python train.py --lr_router=0.00056 --tie_embeddings=true --train_tokens=413600000
Below are experts of layer 3 (counted from 0) of a mixture-of-experts language model. Rows are named gate (a neuron's input weights, with its number), up (a neuron's input weights, with its number) and show model dimensions 0-191. Each number is 500 + 50 x the weight over its row's rms, rounded and kept within 0 to 999. Numbers have three digits each.
Before each expert's rows: a language model's description of what the expert responds to. This comes from a sample of Wikipedia text that the model never trained on.

# expert 36
What it handles: Personal names. Common first names and surname pieces, such as John, William, Robert, Gil-ber-to, McC-ann, Bald-win, in biographies and rosters.
gate0:503524471407542498525486467491495478511478542471560476458474443491552542459500632466504548495547505496564473590409476472451441476555487517479449497536609479424500477514507512452478372571469533460488553612482507436526479441562477600444489529452500538484469571539553552465638477467524535546544538458503499482572435467508456510446475515525495387513558476405415505447499662487509513453557507477499456508422523541527547547536506495435574572461530457497574476534520435463495417583434473379526521526495395412423497489422466540449489519519554583588439470581446529481561472523444487506
up0:545483416469539429504559472525534416557452488547583456527498415520512531370511568472544514450512570497477486512419499560576546420494452527473515584496540401586518473516511424457479338532568429530644444478558479477577531481534523577507428460494576479548448580569459572521539468550528424470470450484528477451523444461506521468472431501476525405457441526405493574537621514430523518492528465553475479510525504538469511482467491478523457539419523455401559613474430507443504482549485466541505482588431451539488509462435521463559582534504524570525505454426447501524476517521489520433
gate1:490528543456511374488500367434570494516528530559509512455436502502572515410441450460590581461597456463403533489482504521524505557486505519521489596466528558575480554519393429480540438370540443594475475491513511446509531534416439532451473504493485473547525579537546398505482501506443480520530524446417462534414455509419485490564525527573538531461399449452570486509492508546465380494517420434521487455501451532466442503523514483560517487494469538579470444589495546515494471414467572563494530542449474515565517442555447483458539500481597484502467397480476520457453537456461580620
up1:520383507418442505529536442487592496502552482504443432459541447548495493497529487468415422472455581515488434451546488559454506528458430480511534456548442599543522474484512465453511449479489596453450494492547458509432464459399571438426576552542464612431402522512461450564479452543502452579463520505430530452473420440545482566412550463584453472477518491579532423520494591513528497410534607449365439548501519545566408575531522585508485459474521458555443492470516479547487514461461559585541451493468477486487554540498517527484537500519487523522481509380490423443409562440500489533

# expert 13
What it handles: Hyphens and separators. Hyphens inside compounds and score lines, list-dash bullets, comma-space and space separators, such as up-coming, COVID-19, 0-1.
gate1:499460504573572484495455492432570557381434521451519483424527478466496434503447528574457399488496551448452584510418489463545523501519492549490580528565494409475473461498448645492513454493509439437582483452490576514431526526541457369527519476467532489516583514508518553406562500543500538608475570502532505492523497591470462493498437463452394429470432604477485487492447394544537459537504495536553514442556480482469420451549464567570506497436548446555500521506512455520639479492517512565468560512435417541503462437569512427557552618458549524481495443479542527509518503435513434498
up1:514387451511561545586527497492546498414516476547568473546492468506493494452535506517419441464497514451421515496434490587533443511483487543556535507542503451473441518516535509521520468491544579455522569497565513514396549439579494468551513467482500508477576491457508575420503465559531603555435581458547477450537443563468446465547484487450474459416483563493474488457364459484521419564436569507505540488579521455524447468501526514624543519397510310560567536492480448603498482442444423522507582472444449497510463419435534501560442487625478565459537494497526514431473497537452560523
gate2:460427489501450477525479463387417552582453552464418410503466575413588404517519602531448580508514545565555497505500469463357506412476600469596464490484601541462467455464458505479398486574530537452546483531555501520461499418427519526447530463473543519550396455389487436548563478456538486433502479526458476546470537523575478525493499482520453548422518438474442524437539589542535448556570457510453495517467592528482540544455554468600568562527469544458565492534573482499519497487594520541503574428501429506526492530518485528550531411467456513583554533495477489494556506498502453539
up2:545561396453544524548483429570565455526514407537459500564554539529502504498442519554448532578509473528412431497582489441490600477512448485503449522494428500537521477499523380492457434543509449387559449515556377502498472524496559489494524565461538356534473378462581587496486455438501436499481547431495582456527511467433440401475437520408486462515515580478509422444546488575552462464529493478537449411542556511494402452396525475432570495514497528410489531470536452475396516474513476472501480486498547431513495562483479564546485473529521528455491575478552459415522515495518600509

# expert 27
What it handles: Capital word starts. Capital-initial opening pieces of names and proper words such as R, F, Roman, Christian, e.g. Rear-Admiral, Azerbaijan, Gilberto.
gate1:526566539474549467524475495611538543498440498570507505576511517466467524444530504568451503537521520527576534481423505477541483479499445484573520380475512494493510499412558487558559417595550425487437487445575469496498504481479519465498429486495470533458490537546424527436519527377411439541541593447526463429506417450505503501524545502433492554371574504521513594506435566430532540544443559459509561570552515430427492499515426552529514466449584467504554505504493587394472531473515394481395545545550437514520553536448429480444521518531491407472448527478576524417405549574581490544
up1:484580568404544472497477490524580602482460516565438592529491536418461602410502579554419532539541474473513515458482520469559526513532490551531549465482483621417517479489506478574444465492535450557384547408491529519549425480501418452502459502521541500508489502589522545478505498344465466521538564352510555487543502548514545505484564524480464548409488606560454542490473525501570484465586503499475541572428487505423535436498483567531537519467546435602606546488489480459407478427507478524505499457526503413512533546415483495460507523537521471493518463482604510502424472489535461603
gate2:465567549494568499544532461507450513525511494504435549488442562517485452463510486524446545496507445403545564471503478493467402367552595496432540446576548469502509496451398515524430453511476470571507442472523457376518455473499536557467430494542528489583433469545405463556481436450445420478452511562493484574460631534487512549394540445427478540450506437587511598512494563527557564507525537466531563543552537454466460522476395382516505555511537433522403497492502519502456527498456418431451511595515448523562546374459453562439555527536518523474488515476453442534495530509485460580
up2:499515494523617617520440480458511496600515571571491517501534492490404516604597578541492463587506484500622474459499492622483530460557498517387474508542491513522527487558489438517559416456465544469633486455438458538501513535534524513416487475583554526483490537518499518543469526513369477513478430503510558443553521499414459503485557448446509529492507475539488510546493454421501514435504459553406557589553502541528462555528473494471550492483579399517484449454543448567455496597490445454519444608505485441518560621441581535443546578544488502403543438519564522506485480520457469504

# expert 8
What it handles: Year digit endings. The last three digits of four-digit years after a leading 1 or 2, such as 1-995, 2-020, 1-987, in dates, lists and tables.
gate1:410476561479518495573455461494470448440578503491573504471458550546486471520508445455511442446490420389521471519548455397538475527521573504598524532495440489450505514526564444461494459509580463528543462411494488473574492466481648392568466554522508423472509466468482511490520493468577412578505496487449597491549558432447476548527443503509424430466511465386465447516469594564493509620504485463523525496584507534487462454449461519419496439364567516512509453446560432528507526438570517503488576528436453402499459481592403454606508432541560530521524510462510469525521535485495465551
up1:555485491466528494490443605474537518520437465497485545549496444414566536574501508498435554449495570577503538501452537582463512500513487394476506490498545526517514518474425556547483544465430511466500498637524512565496499561510361542432552532464429579481522469463493499480469477516576542513544543546548361569402418529440474417437498473506561567497476492501503558517572448454492485475498435471523476514400414514534547566471569481553501579606438469451460522574476606517508445521412544542419453401572544527472531529388556561433516461424500537524471521559526501481432424533564498513
gate2:434374476575476523465486494592511541497511535518547579468477476517493469476565520534512435519549422389518476479513469474547458482552496525491457598526581439519633440488494529424518540451591526516448477510457533527475551507394507463465473386491521499490507483559453489552476509497531507468472479460476632429450595474513555575477497497501411334471409414532519472515489555573503580483476466367393505479541532471398401458472454507504515446504471515514489546515514489506506494456463513519536493555532510491484508550551535517412591446500548585507433487476495530473478593434391405495
up2:429406504521520568473449498521466555459594539532637530468466532523476525507579557477545417525560466452499452415485449444516471506447504523462530544516561396484613398415519515459518585451601567527424469555475562536424499512418481464453520453531465474514576505568437483538542620492500473436399449460464536467441573551523581596466488454453473328515438486497518552480518496505478521446554493455493494437520571441472459424472478472557518511542452525501493535531491516539535467439526473514548522536521498480395544468584494495484536548463456619542456536435508536478519519550432416527

# expert 1
What it handles: R-cluster word pieces. Word pieces with an r-cluster at a word's start or middle, often in names, such as r, Gr, Pr, Tr, esc, and leading digits of years.
gate0:487530489493462601471498520455417512514522573562489495484491511448461527474538437506456422538575503507486542553508535530460487517545493559576411442500463558591489534566510468560570439472497409608524453579461492588415435495553505445572496531485500452509506511527442497492458437490462452525507438348523433428500484486491592447547447463533524474455521503592503585532433533507550534517470528434549590459531461535563472544519464431432386547381523413535390480474492449483512542555500559410546509477424431543475444458507512584438619488490506543616527538517527501547439452520541535444
up0:570454590490533485517585550522528582464512472579541461468437542555447489430470467514556487460466440523423550479494533531527503473506484534523425564528453531371541542495593550420499494533582470446460536633588413493479463446527453591459531417548478535452475513583519487448557422474547487524493427488510482531526551489576417490522479435515532549506585597441448486511452501457479481510440451538512401526525450529413543491425381565487441473544455554582547515473553546421526533494531508535509491469545512555499554535445424491536591437434457571431548443554473522483629531495555446492
gate1:537476461512491500498500475435510566490499598482477479504492501440443453509512466471441520450390499632505528502581548501486513507536490558604511488471518537502422516567506536544508440441553471488457518465605525514364460481555474601482535494499435407471443518531391527480496564469496519428480483569366525472541558366480552574530501491497454463495476422602581472384451463504518502473456518521553510484553558406457494558532454402536544534534557505477479508511426426543497536589495567482503558544498461571512468480536477422497548508456495485489452547431553467636467430592534532409
up1:484525532468494525474403507511435437538546440516546429496442376588547466493525537525476471505534444505583466491463548568540455480470530462464469505579449460477551458480507499429510489504448550562515491508419547561537519495483524480501445559516532512511562431476581501588435519538537523554463546442556575510558412651585547490457496519473588445534565539483481465578417468529499388549490489410427507538393423613538513436469524561538499476520485511536518418447539493413510438476540453479462496452499461383474574506498447587491464506432554542446502457531372469430456562413507459550

# expert 33
What it handles: Physical and spatial nouns. Concrete nouns for parts, sides and structures after articles in descriptive text, such as front, back, platform, main, head.
gate0:434469495512512456504575508494562502411472594514497538521537559423476535503518421455495497577543461493559545544441460556455555466508539496527511509422536555542546513650490482491531367494498490458506528513456527568503449397526553491536487466532510481503578446473572461359558514462487545511460577492475511529516499565473501533606545497481521557562413493603566470475506575557521490560444532531544560438491523424591498497435390428359543532524430510473507538428515470438517525552502557470471524600532550470560427496534487425510477448434489499475535562489507499394589403502516488400
up0:443544465538514501531541518543460387462512520526521483541516516545549577542478466502436453483573513526554536462535557496496569501497506438532468541447488439507506473512521491502492493512463500433443429456556506415428432519405576405473559502481476575539505548473546504467389554411515462454490546543461476576513438532440461438580486431534487525604505430462483467471576596519445506447500504411639538498556547490519459472325474481420491489521432483552395505481581517516580494470532524578553490517549451416473501506390436416528439369499501474529413569507506468485532433460534470537
gate1:540550522522506520649515522540586517417435456518569445445494525440559491505591463539553548438501500532468455556444505396540543507554470609475481471602525552527521551521506508532469519542540500458522501557563512477488408500526504488513467500450564495586506456559485514489400432426554523506513506482397470432527460523468609479505498542522491512428499480450433441471416547451567410500514573572558512518461558407489599458449453469510497546442537508384466545456476506556487647467470391495548541535446455486491471465471577457604465424503514531501476512362525469459542493491568513550
up1:592587503479433550653573553603622556450502427511563456544467550429524489523474456530516576450510515597475534489470470449563458516477522543454508478567538533517481532501484517500486485522584418479526494640483434527503510474520469535468415482527557546499533522568457479427434383391545566512550498460488455497571491498471572373545500508517523539479509475488429502503499512436492474552451530593581493552481500486468504488538456527502502576533477569440490526519515531492512536462419422530423432575489569433507487503459493447594480383586467492505503509448538447499571438483593574584

# expert 14
What it handles: Common verbs and prepositions. Short everyday verbs and function words in running prose, often after to or and, such as use, pass, free, for, of.
gate1:484555543518526516483548550654498587464493512510532481488501505449456645583489531504485379370539461426554532492424506566519493478600503503474439545466482510483464559472473575531500531581392487436514597613506443485491586542454491530508548437534520502557477473439509463457552434484479443553518481506489484599454532593490483458399489458457484461511482529541505432556552480427495531536446401503484496573503489562489562511464437492491438620552531485523496469581575511446555468505397450513529523572578534463600500598490491450488537483548479538474565496532437536517515505467534417433
up1:471508436508511527425496437419515358500497462608442461492560557503472455459543502468560617593494524486450462430570437433454582608432549512466455447524481488564417537470508448511493487504468489479518457430576574526508395488568476431464467467509482454460460527479445483468467586500588455449490563514487569451556554490544511551530573484510473521445521520402454517486468472535486475492605591536597483505498530433420479462401461553520499531398494460412491605469442537536500562542596525565446494501501494485439412449500486560445512545452490432495501449418549509448468431483532564463
gate2:545377558586473447543556499559577477442523566605539594487447531459447490567541463408445567453391497528451478545505460526500473544541488558455503527568504528498587481442435565560464523484430545556449524498515479589477570474455526510471570444528492571560533471479444453497597510484542561512507536474424533509446592450566464559478509496531399539414437549510525509539573507448602544467501479520574501558553546569536481479564495534414607460375505500484577420545470495507493508505516522457535467540464499528590437505424477528443437588445495486434563514466487541516491500455582424457
up2:456510562524498432511447545509578516521458539537588489478438538500416437526486437376474556432436444454412480461517526467451480590572482446445441554567466512522484405416520517519436464480426558475500414475580391457513541551470536516515569496534489496591525562446489460466529446457517537454458544462360532497521513492581466507448453424537481519433387544607548479555535497464576511429561497474476502549570521577549411377518487534462578500508500521559536526505472512520507417472550519432481507619518521555556529497478472471519488523489474482406463450496603535477490480377482505521

# expert 24
What it handles: Name and institution starts. Opening pieces of surnames and proper names, such as Mac, Mc, Ev, Cal, plus Union and United States, and the phrases is a and was a.
gate0:560484379570485486478480575491490540546470558462536526430472483509605527561535534452471574554523472509517465539495470504548543603565459485495430464507587567466548512557440580575611528535433633446471518569598502471402498362530488520549512473501531473478578497491511473512424447538548442455526539470524435535489524387555501472480549460564492540442527517551545445476508540479543575520597510401501528519529551502492483574561576516531497566463466404412566445536530452502541536576507430578412544508499457542445474471512467534550480502433535427502452570432445525509562421515554486471
up0:459524524430492570464499455464479589530493498407463530608505529401488505457460443591554516415451466557453520582455502442493472390520589507508596550592418507653478520474464512498408458482613460459589546503485440448553550563508533522521567503510526549538412500567483456430537549557480506528414497481511497504512513599534446470456451559424524490640468446424514515494475514487523426510416508579506474528485478450524544428503451441457516434559522534597424511505484546426429491469479556507580487475520497484589522474497571497511511594428467530460478525537555495501491469512425441537
gate1:520519487478417422573540471424498507504465439430411485548519479463420488513555506403600497494505580512491547581416560576523481499559476591552496530579528487496513502493439551505402511511510505513513528451513541435578565469585529477553521524506486530441415575410463514516520534472565475488507446567483409465563530498528512514427565469438457468509421420562511555536475563544587604448485572539527489585550530503539537450500608561620535446484478546410513480531507484431423554567532551604533497533471429452486517435438589458531561601464501477517408508458462546568522524521545509477
up1:505501568524508456533478479373408555569549487489436469486489562431420416508605481405590488519533567510500531601433516542466430546564466584552520501484513529526375459523424516454448431485556525528514550541470458508515481425590544529572494508514488541487441482467504470468488508531524437509465434458453485453535556445582540520473559446368512458565422502585480525440506518547476534552491581516503473566509540437599548460511459520609478473498439490449579474561475488391368477449519553575576502462458516425478467423462531503548478558472473447450502529544538546536482581494534465438

# expert 34
What it handles: Word endings and nouns. Suffixes and second halves of split words, such as ended, ions, acy, ribution, plus nouns and verbs like way, return, release, Championship.
gate0:499472450538515474488452484585542495537344464470481411515565493404421552574490498499561551503477543475467500550536533519473491422500561558539460491480520507530485548561453505447585531554473508522458556436426470495470480589539535399566601547486559536461525532386484508553521578472528461426591415480599525512504491535467453506573536493527523550423500441483506563451517508512438534502588533385554473547482497552596489487477576476490480465397480427475538475561481520475587405524414457585502575474485450514492550575480430605465542527447446517453597550534474561478535580491466561504
up0:511449500418563543408563430494483416439540482519474508481448554557575522521503453402527585569461548526503453518511448475498541494445436492474477504501505482535608485501571562558466501470514501419602491559492491448480525503440574422541573491518503459519406512444484567459464471589503543477563534565492556531495478465390567438515480493297424491451467514532485534506450526500555491456485540577548591453528483489461569408479494432494561478539491563554436492446518480472517492492597537477532411552464575502455425436565520524443451506569474493520399469380586457457535470476506500427
gate1:485580479478443529494508424526518473454593421481583575481507543561497554446531500551540506485480447511477487573523573509513583388601477541546517507495548523491508549593462585568545594528484555430516489625479500486494494579560533526499497480512593465511511469495521443465563434495419559463519505547543370528439440476396460426495524581489502561463509555528555430420496407507352493389447501551521608458507557439514512520501488575556512435538482436523430527549537514487501607428497465540531482470506479506504551442512521494522479404557511556574450498500409488550526417503463502472
up1:453432408548415454464447514551466538501446535557438396475419519423509488597397526590476604520522567570498543487496467547522510516491520547483425481461468506524566471434491421548485429480540474449537459419487481493523454486482456445486512482510460467516507638478442609427592499411526512559446492552540591447497507505528516502558601479447603471482460557462376569575482499487494519529386568428534454557489436563543486515468448494505441485457498563432470444460494436495545457502591489523484523545478471401525500548469429589550527579481489534483478544529466567454573507494550445537

# expert 4
What it handles: Mid-word suffix pieces. Middle and ending pieces of common English words, such as particip-ant, renew-able, establish-ment, subst-antially, plus phrases like It is, There are.
gate1:501486489548484494421524485469567509459541497487486488551507448581592479569478443540624568580507450551434492540465589511466503453464521573550454568570457446466489483528474529511553444510532482536580494566496536523493366458467470453492524555518541406541455576515432483496488490459498521474441523523445539419551549503522523609473507595532456512447507450577508419443496419455476565439364473551482513472453429438517428463473448494582577428490503445488533461432540515523576518460542470491513464528414571526467456538615427505505483468563513568399436437440487502589571553492440459400
up1:456429506469521439477582487489457513517592544478576547590434512416471489501557444470523472542479504530453451519458514487533493553543511548572508535533471511409548414561490543424566464521574506522445571446543549480489436462548536504538500564488557440551509470647455560487456484638472499464476427492502524471550546561543587526441507623588541392419495597517604479470521463464450541491509492595549518461489513484507472578443454485481504637461456439376599452529528514567465526495484553470448498529509498538538527568583461486539524477447541457409498496433547524526454514563458458522
gate2:568480543435419557526398538514541492673576564467551523486465493478449525470472507483507497416504482495616472558518453483451473514488427499496601464534510550506512493498427541583510415581550568573536547462506478451511532423489504533468440440539521550495468359596475550493408463420471496635501476560516417445557508489419453561512486537377463538490522493490416487555514500439466470467499544426506513510469480499520433461530562422441575546521476488488505564463508346480540518494518460472505458565577444494546483488483474504539499446452494483401491503570437588513523475540451442466
up2:464512538481477384314487474458451502522525479482501518454445530418506445449548430463400397569464496510531519489472445496450432598547524542545521433507542587491568537526431513511486422398470473514505494520394463567497539415471493494553529463531497492393527542457507510460502536521477438456579541453562436519421454488454522551547432555509500450516454478557510441446495460470475564560504577562526589455547529479498486509522551409489544488517502498444547423552510511499541417500479558517489483405438591482406587536506554517521464545519449509469453534538384552508470377604498557469

# expert 39
What it handles: Nouns after determiners. Nouns or name starts after the, his or 's, such as club, album, son, term, player, plus fragments like Durrell, corvette.
gate0:533506503508550550556517426507534575555521601513506449553442505503470515541420519407431528491501471576504520449375564389586526552563539465442418475506586526466527455422463428546429575504546400492469514447545416577469473390534476544563575535528472482382521490495493487510513460519433466476546550498552506445543482604564501609396518501498553514554426424521512469517617448473554540439488533446537422548522507468477547533525552482550524550532488487533482434539490508489498517501546496497507456508545504648457513559464447449487494505464394465434453504515516509567521488494644524512
up0:528438423570498582439504555454477481556589477519533429538451523409411557552471556504431557459527560416468551559444474486517514496462525470595537416449459538455584492437379478488502566559544378400492571593448459471456492491500493561476455615470569538474483544490542460545545453543496477553447466496450501442508437460560458535476482504514537486476444443425448520506486439477489521571559478542539437535527504621496547471540500535512471483502547498379406492518469449548516597498498534534437465495485477506523556543415534584443436466407482488458489510565510574456438599518487530595
gate1:576530557447615455414529474497554567515467497493510498606529554593487509430416592508493543472507469460420558512514698412518393440555496504518464467493522546496570554485503524487450556502492537522508472409530527512375489529532471486523613492499603513550530488514490450411515544470621566565464446551569488530525524543498530573476539523548487537409549564450484540534509510476532588521468515541527459552505535529539499474431585566456457448491633468599423494439476529494484469466545499536528449522474403450465441499465455547508510506444543493511505518578467596487560514490512478472
up1:472496498492482612609432580417530470514437451532448500470457426436447465520528511410463410484535516404584467518473417501479602446433468528501558584501477582622522468472423527549554413556464504457535548480434500550599547533493556491481472553505478494461432545480449595563519440479414459521534526481515425489446438469504453526458578510420437560617456376427443450588470523523427487487546533546523511495540542587457513471527449448535567567470442438481532478467573432522526485516539489443483490478478585439498458487496468578497486538491445539485445509456552417485472568460517497525

# expert 5
What it handles: Acronym capital letters. Single capitals or capital pairs inside acronyms and abbreviations in sports stats and organization names, such as DUC, PCT, TKO, U.S.
gate1:429464445441482434553404518462564486483480497459562548535530486554531543509483450505515478566546491541502503510478510582546446335479564482455460511499587393538383480628544468412533523456454485508508544477495460446400467465504519405476508497487507550525608515506531439473501539472457529511491541482540573543428488587438499554511484570532489489477461460500473465531510473538530520442497419487510501512558576436453461588478545491447492499365568370606396521408499587603584490527560493530525571503423491499447537423475475497466468540508573495459441456515538418553445499508492508457
up1:539471487409499518555465489539542565481547493471434513472562463441557626484430561538568467536417512486460370477552521534531476513532431572466514491482596621446508403505489548591538530455497551624534560553458517413495546446499551514367424555529539637515460564474409454524490496505526478487585510475485457403570497464478495554518459513472491525549544540555420490499497481520481479486552516545362481422502534513507509492526502475434499400489519491546444554460530486471513482536363482535499531528477516540571513524530528458539537572438468488496446535443473537556391522613492478508
gate2:475533486532471490559437574452493449537544602466490503469443497500509472516449539576523495517529504502481498505510497537514479496556527445538567434470497598517468470458552539453426536489476504560462477514557521488493517415558486530514475546490511425538484529659470543449468478483527498584607497436463483514459496577514484502587503522576437491443609539428554496477452500593642473551495442638421517459518532420474501514450483618441517429410544552480520560466503549467462533522517551416483455557555510426414526527541501537516521598565521528561491603585439570427443525594535402468
up2:539382465540524529499466601466560467545466468523462516462496556485448432605462539597552573526413480511561522539425468556430537540484485450504593437475421495495480403414544494429554655585442485507460500488506486549525497456503502553450527541460553455558479537584489509455511545493550504468510508457567519540494422458539494564430563409560493504483502562426486491549514524523458487564407456549496527548446493553411584530470507575477581490490470521427504606467518468419507452436495546479517419422514549502565404538541474475512603506532561490540523540552498556448514527467474381423

# expert 2
What it handles: Releases, awards, numbers. Verbs and nouns of publication and honours in film and music articles (released, published, won, Award), plus digits in years and track lists.
gate1:537437469479443547485536479520569526462558506475413529529510433400543508484458520526571567585437485492480433505488545536429421514523581535548469516544657560483434414495466460445457546529424419533536561537422511457433448598567556448517598540538541512512559578491567419461493535529529514561522479506511461516509521480451496527420354555560558483506570487526484496502530554430533555442535499428465462476478457457478494665498478479547465452490480445525507475496552461521466563544499502514428507508515428571539584459421515474520439451428467582447507465474506585559397539581480493537
up1:543454437517479494478500542533522454536525469573530484379461469420473563479530528520499471488553440507622535460464533501527545488522529433544556499606497551472491507446456449484427577518387534597546488552461549541512432564498503490536553593543483487461650503469536508551479561483474531477504447609588448487605470625509529466478402510496571537446518504492504482502467473459515492438448589538523477469484454542460466519512474505554439378469512433509432536400467430539488448495488559525536515496472413474584533471480418519518498559379492509378458444434398527511422488484506546569
gate2:453565514425480491438504519477533527547487497476482511506546567345557569488464450554444399498617551535546534483518497458508537582537469525459482434481481513527489406477457536491433470488494511422551528447445505526561495539555505456460446435454440590566531495562462587396477477489474518525521470529460492479471477546460557486580469558537411422478408530617517476596505528489516470462570477427517527490492541478530590550554430451585544467502579469510495528419472541588440551604479510476563527491571495525479404487547591440546480550532447532499483496482563526391418414559611484465
up2:490528478506490505443417516449567536500512483550473432471503483391480469519493409491397478436475507505466554522544533558585539599511554553406456427447570554560458541440533554455461514541468504446534451492475514385495483526551491505503493535519475508561520511545549540375492495529482490588488503568443608459469406501431546487534529610588464470382516526502551552514546436555477439487514543498541549498582536402508531537566464424486589543517501461430446497525494532479427495494487496444549472430495500454458430434475557526570456430392391500465497462638581494466481506508601453484

# expert 31
What it handles: Politics, film, table headers. Pieces of words about government, elections and film, plus table headers, e.g. national, Republic, Labour, Hindi-language, Team | Pld.
gate0:422516528494515481458613574507499570479503524508440508481415528509377461528508485516442544558497500549394530558509503501437549588512449454540411494489445442395488448487570412427526492483498469477432542513493590560562417449558528435553429476507413439454508479545583447554454452416519519569410539442505539490521531508514534442485430495396547512479503454571519502545490518511501504467402541489493575445479432420446431502439463566497612508560507422571485451394522487470482517487469534475549502472471418491589481469568495504560523464429545582421477481559573462572466513398493545503
up0:489484517466560512498464521565667499433506592553538411508462496398451480650483550419538536539420504468578500522508559458506464532371560547506520481485509478475483536485496509434529532509497507495503491518489533563505526539415492474541613502457536559559476456542514531503437542470473501484490532491481546491605626522539484515445543510506483527503547447558524485495474475539469484575428630442518549451485540468560513496402534467497381495506587448488571462422497471469584519498580531468472443552527536494508429601518477565546494497528561428448586493411528531506563491566396440400
gate1:490515519547468544424545538617554501597415547533478560493411473518497547505440547449655585457481550458478603481489486492438572518471490480470432490513390553557449442447446487439608523476534429524446504497476536502516552549573531484512398488469473466597434521556503551453457466501491376478428536493501430528603532493516452583503609569516440553517537395399521559490444558484443479443484494438568450493495486467516483490480396467472493544420453574555557463446541461504473511521491542494535558552554492482501479515439354540499539524473481489506472536514529456473517574442460509498
up1:486558481487519453531580555555450533536437568405439493443454486467553536513484514539498603513447544468518527504514454667487473458448489445532573468486451613582473433459518524551521468462536481542445422546458580449525512477528447556495413483473495444530476442556482547522506526528542404488406560448522509460532527542458422604522557512465545481482474523529500556467541559435464464546573508484468490496508536359559447490465475438609570623445454565530560459509519447591464509591471499445502494532569409493484556624401428563506567509508503500499520508515473470474583532528561477514